Weights of a small mixture-of-experts language model, trained from scratch on English Wikipedia.
Size: 9 layers, vocabulary 8192, 22.6M parameters.
Training: a variant of SOAP for the experts, 407M tokens, 3108 steps.
Below are experts of layer 5 (counted from 0) of a mixture-of-experts language model. Rows are named router (the router's row for the expert), up (a neuron's input weights, with its number) and show model dimensions 32-63. Each number is 50 + 10 x the weight over its row's rms, rounded and kept within 0 to 99.
Before each expert's rows: a language model's description of what the expert responds to; "mostly gets" lists some tokens that are sent to it at least half of the time. This comes from a sample of Wikipedia text that the model never trained on.

# expert 17
First syllable piece of capitalized surnames, genus names and rare words, like Cu in Cunningham or Cubophis, Sa in Saikia.
mostly gets: " Me", " Le", " Ca", " Ra", " f", " Sa"
router:69 52 49 52 29 32 52 32 47 70 65 54 45 31 47 45 41 35 50 51 46 56 58 53 40 57 48 48 60 57 47 35
up4:61 53 47 64 38 63 53 55 35 59 41 28 43 50 44 47 41 44 45 61 62 55 45 42 54 39 39 50 48 43 51 59
up5:33 36 38 46 42 59 52 36 58 39 48 49 67 37 51 53 64 41 39 61 55 62 48 59 22 56 50 56 56 47 50 58
up6:52 47 57 46 48 47 53 59 59 68 48 36 56 31 56 58 39 57 31 65 56 56 55 66 45 54 41 38 69 56 55 34
up7:44 30 43 56 46 47 50 55 48 51 44 48 61 20 61 54 46 61 57 39 52 54 54 52 41 52 39 62 61 47 36 62
up8:44 58 48 57 51 57 61 45 50 50 51 50 51 42 46 45 53 47 41 45 52 51 50 25 42 60 46 53 46 46 47 52
up9:64 60 58 46 42 53 59 25 56 64 40 54 75 52 48 52 74 57 42 53 55 56 62 37 44 25 38 59 66 55 43 37
up10:40 63 31 58 54 54 59 56 58 51 35 41 31 46 67 51 61 46 54 39 54 53 53 52 55 44 51 58 43 55 46 51
up11:62 58 56 51 60 59 44 60 53 46 66 52 59 44 61 59 56 36 51 53 49 44 50 39 62 34 60 57 45 49 35 25
up12:41 42 45 59 28 37 58 41 61 57 51 47 58 31 45 48 49 56 61 45 42 53 57 59 55 51 55 49 54 60 45 75
up13:51 58 46 53 29 39 57 43 63 40 60 42 53 44 51 58 60 32 60 53 50 31 55 61 31 48 68 33 50 50 50 40
up14:32 39 36 45 42 61 54 40 48 56 37 50 52 37 62 52 50 46 42 72 52 55 68 26 40 63 62 61 54 42 49 39

# expert 9
Opening parentheses after names or numbers, en dashes in scores and ranges, slashes, and LaTeX ^{ or _{ markers.
mostly gets: " (", "–", "/", " St", "(", " Con"
router:36 57 61 53 47 56 45 47 57 58 56 49 47 44 44 58 52 51 47 46 49 51 44 42 44 44 37 63 45 52 57 50
up0:57 31 51 44 70 45 39 45 62 58 49 45 51 54 46 48 36 37 48 41 49 51 33 54 50 47 54 49 53 53 57 31
up1:27 54 76 51 53 46 39 50 43 45 49 47 60 54 45 47 67 55 48 43 27 53 54 44 65 41 47 50 50 40 47 47
up2:42 42 50 64 60 59 31 50 58 35 47 43 45 44 56 57 49 34 62 57 42 38 65 40 30 54 59 45 58 69 50 45
up3:25 72 58 41 55 59 47 49 63 51 32 72 48 69 46 37 66 46 63 51 31 56 57 72 55 66 50 59 42 66 47 60
up4:47 58 58 61 50 59 38 75 72 42 35 57 66 38 53 54 44 42 59 42 48 41 45 46 49 45 47 56 51 53 57 70
up5:30 39 59 58 58 41 54 68 56 48 42 53 50 44 55 49 42 54 42 37 55 40 41 39 45 50 35 49 65 46 52 60
up6:45 56 32 39 65 46 63 54 54 47 44 56 49 50 66 54 45 58 56 32 59 47 41 41 49 42 42 44 45 33 48 58
up7:57 41 56 50 57 50 47 52 65 44 55 51 68 51 46 57 56 54 37 29 55 52 50 45 54 65 65 38 34 55 51 46
up8:49 56 53 52 29 40 42 56 49 54 34 41 48 52 70 67 52 52 45 55 43 46 60 56 48 41 45 53 48 44 46 46
up9:45 67 46 34 52 53 52 49 50 56 51 63 54 66 53 22 40 73 39 54 38 48 24 50 40 60 60 50 47 54 51 62
up10:38 51 38 51 47 55 46 47 51 53 48 41 47 47 56 53 44 30 56 54 42 37 62 59 42 59 62 57 39 53 57 61

# expert 15
Middle or final syllables of foreign personal and place names (na, la, ina), plus "United", "San", "George", and digit 1.
mostly gets: "na", " Pa", "ina", " San", " La", " United"
router:63 50 56 44 52 37 38 56 59 45 31 50 61 56 38 43 68 40 45 33 52 45 64 51 61 40 48 49 54 43 63 51
up0:64 36 51 40 55 36 73 41 34 50 59 51 45 58 47 49 65 61 56 52 68 53 54 58 30 60 67 80 43 43 44 42
up1:62 47 46 45 53 45 49 48 34 53 41 44 64 51 45 55 54 46 61 60 49 76 57 30 39 48 59 59 44 53 81 48
up2:61 55 50 47 49 67 70 54 47 58 33 49 61 49 32 47 28 46 49 59 59 33 46 67 67 49 42 51 45 41 54 36
up3:41 47 46 63 41 63 34 33 62 53 54 45 48 45 38 52 46 44 47 52 51 50 35 60 44 55 47 55 61 48 44 51
up4:57 63 48 38 52 44 46 43 56 50 56 55 31 46 36 51 67 53 57 30 60 34 47 67 63 57 58 61 54 68 45 68
up5:54 33 66 61 36 47 48 46 55 49 31 58 50 48 40 48 52 64 50 44 60 46 63 47 71 43 66 64 41 50 53 45
up6:64 61 36 27 71 47 42 36 63 40 51 43 49 55 35 49 50 45 44 43 40 59 62 52 51 44 52 66 38 39 51 74
up7:44 44 58 56 45 43 48 54 53 65 50 47 37 68 54 47 51 34 58 51 39 57 49 62 43 69 34 53 75 59 66 37
up8:41 38 58 56 47 57 42 67 61 51 57 49 44 44 52 49 60 52 63 42 21 37 44 52 58 55 49 79 51 58 51 58
up9:61 45 61 44 51 36 29 50 61 51 39 52 42 47 55 64 50 34 57 42 47 55 68 48 37 39 59 55 38 47 55 45
up10:55 49 52 49 70 59 43 43 42 64 49 48 54 59 71 57 62 46 57 37 48 36 51 69 51 45 55 55 49 34 42 47

# expert 7
Capitalized word-starting pieces (S, C, de, B), section markers === and ==, and opening quotes, e.g. "de" in delegate.
mostly gets: "===", " S", " C", " G", " de", " T"
router:50 64 66 60 48 52 42 34 50 61 49 56 39 58 48 51 44 40 37 49 69 62 54 42 57 46 43 36 52 55 61 53
up4:67 54 56 52 39 49 33 41 41 49 39 43 55 32 44 62 46 60 51 41 66 56 59 55 45 74 63 42 72 54 34 66
up5:48 57 40 53 43 33 69 46 43 52 57 39 45 37 58 48 46 38 61 46 46 45 42 57 56 45 51 39 65 53 47 50
up6:62 68 55 67 52 54 47 33 44 69 35 56 60 54 28 42 61 60 40 40 56 67 25 58 67 37 49 36 54 39 54 58
up7:38 55 51 51 39 59 41 45 55 50 36 50 45 47 56 48 44 35 56 40 74 42 67 55 60 48 63 40 49 64 73 40
up8:49 58 63 57 38 66 46 43 40 37 45 51 48 66 48 52 58 60 47 57 59 49 47 48 47 52 49 53 25 59 43 49
up9:38 70 58 51 48 51 51 63 49 43 35 59 39 44 54 55 49 37 54 59 50 42 48 61 36 37 56 48 47 54 48 58
up10:57 61 36 56 39 63 29 47 50 45 55 46 56 48 51 62 59 31 44 53 52 43 53 31 45 60 60 48 65 45 53 50
up11:55 44 36 66 39 48 42 37 41 48 46 48 50 51 36 61 55 41 29 30 44 65 48 51 49 61 63 46 71 34 42 57
up12:47 35 62 65 51 39 48 43 58 55 49 51 45 47 53 55 45 31 30 49 68 64 45 56 49 54 40 67 40 52 62 40
up13:44 53 48 44 40 40 48 45 57 63 44 68 41 36 51 46 42 53 36 58 54 42 63 59 47 64 52 39 60 37 34 59
up14:60 61 60 53 52 63 42 52 31 61 56 44 61 55 70 54 48 57 53 47 50 61 47 49 49 45 29 42 56 60 46 51

# expert 22
Modals and verbs like can, will, did, tell, took, up, plus inner syllables of names such as Baillargeon and packet.
mostly gets: " can", " To", " Mar", " mi", " will", " did"
router:43 31 44 38 67 48 46 53 58 28 38 67 50 33 34 38 41 58 58 56 48 42 48 40 59 45 42 67 44 55 57 57
up0:46 50 26 75 64 65 43 56 53 47 50 46 52 28 32 49 45 42 46 59 49 47 35 34 51 42 50 39 70 42 52 52
up1:40 58 50 49 71 55 58 28 57 50 51 71 49 41 52 45 55 57 41 49 44 38 38 47 48 48 38 57 70 38 41 45
up2:50 50 38 68 64 48 48 64 46 49 55 45 42 46 58 70 42 52 51 50 45 51 61 54 52 52 35 55 37 49 55 45
up3:48 57 44 58 42 49 58 74 55 43 48 65 42 50 40 52 54 30 45 54 44 41 31 41 56 69 44 47 35 55 44 39
up4:62 57 42 63 66 47 68 44 39 42 45 34 31 48 31 62 71 40 77 58 61 42 58 50 60 32 55 73 51 28 52 60
up5:53 41 33 49 59 60 37 52 55 76 38 66 36 63 58 41 35 49 49 81 49 52 37 35 52 45 51 54 37 50 49 58
up6:48 43 58 52 62 36 60 39 47 57 47 56 49 53 41 50 55 47 48 48 58 57 45 62 49 50 64 51 50 45 47 43
up7:60 60 66 74 44 48 26 46 35 58 62 41 59 33 49 52 44 45 56 51 51 43 37 45 52 51 47 62 53 45 56 49
up8:51 53 58 29 65 80 48 72 47 63 44 55 56 36 37 59 38 16 42 60 52 59 69 49 50 48 49 59 66 52 52 45
up9:38 51 57 40 60 41 41 32 46 41 53 70 51 42 64 36 53 61 73 38 52 49 54 41 41 60 52 52 73 50 50 35
up10:50 36 51 43 53 49 41 58 60 48 37 65 55 62 68 53 33 52 44 81 48 38 37 43 62 46 47 39 61 62 44 63

# expert 4
Single capital letters (A, W, L, D, K), often table abbreviations or initials, plus possessives his, her, their.
mostly gets: " W", " A", " his", " D", " L", " their"
router:60 41 51 55 50 57 55 50 54 47 60 47 29 38 47 60 45 43 59 63 63 53 50 58 56 70 61 40 37 43 54 53
up4:50 45 45 53 32 39 40 32 51 40 52 32 51 46 67 53 52 52 54 62 49 54 48 35 58 43 45 61 59 58 45 35
up5:39 27 55 52 64 34 36 66 41 51 44 48 59 39 38 58 57 66 49 42 51 53 40 44 48 52 69 58 63 62 52 44
up6:51 26 47 59 34 61 53 59 32 46 59 54 61 57 65 59 40 42 42 47 39 43 30 52 47 71 45 48 55 38 50 57
up7:49 34 36 50 43 53 51 57 37 53 36 48 49 34 48 46 39 43 53 54 52 47 63 38 52 60 49 47 52 60 58 50
up8:48 52 56 43 37 45 41 33 52 57 46 37 46 44 49 59 61 61 22 50 57 34 50 54 36 58 46 43 58 37 43 67
up9:33 56 49 47 49 50 64 44 45 51 61 36 43 48 45 57 53 34 41 68 74 52 55 53 41 36 49 49 58 40 38 49
up10:71 64 59 55 58 36 60 39 36 55 57 36 54 32 43 55 62 31 31 51 63 54 39 46 49 54 43 57 43 48 65 49
up11:37 52 36 48 59 52 56 36 71 42 50 42 49 42 54 40 55 43 59 41 49 53 58 43 66 53 42 65 42 51 38 52
up12:57 59 61 36 51 41 55 46 32 33 50 67 58 69 55 60 70 41 57 67 38 41 55 44 55 60 59 49 48 63 57 37
up13:59 45 52 40 57 54 55 64 49 49 52 53 60 55 61 44 50 49 40 51 44 35 41 39 44 73 54 60 57 28 49 57
up14:61 48 57 56 60 45 61 43 74 54 53 45 47 53 39 54 43 46 53 51 55 52 46 45 41 53 53 52 69 53 35 44

# expert 19
Number words and ordinals (one, two, first), digits inside figures, and inner letters of South Asian or Turkish names like Prajakta.
mostly gets: " one", " two", " John", " three", " four", " first"
router:49 40 62 40 56 62 51 46 50 59 63 42 50 38 55 63 53 62 57 45 43 52 41 64 56 37 53 28 42 48 69 71
up0:52 49 51 30 63 45 38 49 54 55 34 42 52 29 64 47 58 49 54 48 58 56 39 54 50 44 53 51 72 56 59 55
up1:48 52 55 52 32 50 48 56 68 50 55 43 53 33 33 54 39 56 39 44 53 35 46 56 43 50 58 50 73 46 56 40
up2:57 56 47 71 45 64 39 62 54 74 45 59 46 61 50 58 63 46 55 45 47 57 38 50 44 14 46 46 50 50 34 50
up3:55 51 51 49 38 71 55 44 56 70 38 49 59 66 36 36 48 47 37 52 49 69 45 46 56 46 47 57 54 53 63 42
up4:28 51 58 57 25 60 56 49 54 49 64 63 57 36 37 60 48 39 49 53 56 42 39 32 37 50 71 36 51 39 65 53
up5:50 59 56 50 49 56 48 24 35 64 42 48 46 38 53 49 54 54 53 39 62 47 28 34 49 42 50 62 53 58 48 47
up6:61 38 58 61 64 72 49 47 60 42 31 43 55 50 51 53 44 57 42 52 55 52 36 36 61 37 50 58 49 53 66 53
up7:53 42 48 46 47 41 69 26 45 61 53 42 50 46 49 58 40 36 61 53 52 50 38 51 41 51 56 32 50 64 44 49
up8:45 65 55 28 33 44 57 36 53 40 36 64 44 62 56 33 54 58 58 52 53 57 73 51 44 52 56 66 70 56 32 43
up9:61 41 41 68 40 46 45 41 38 53 51 64 50 45 56 53 62 44 41 62 58 58 59 47 35 58 40 51 26 47 43 50
up10:54 35 45 52 56 65 28 68 37 33 58 52 43 48 51 70 57 38 29 69 61 46 59 57 56 47 54 42 43 57 42 42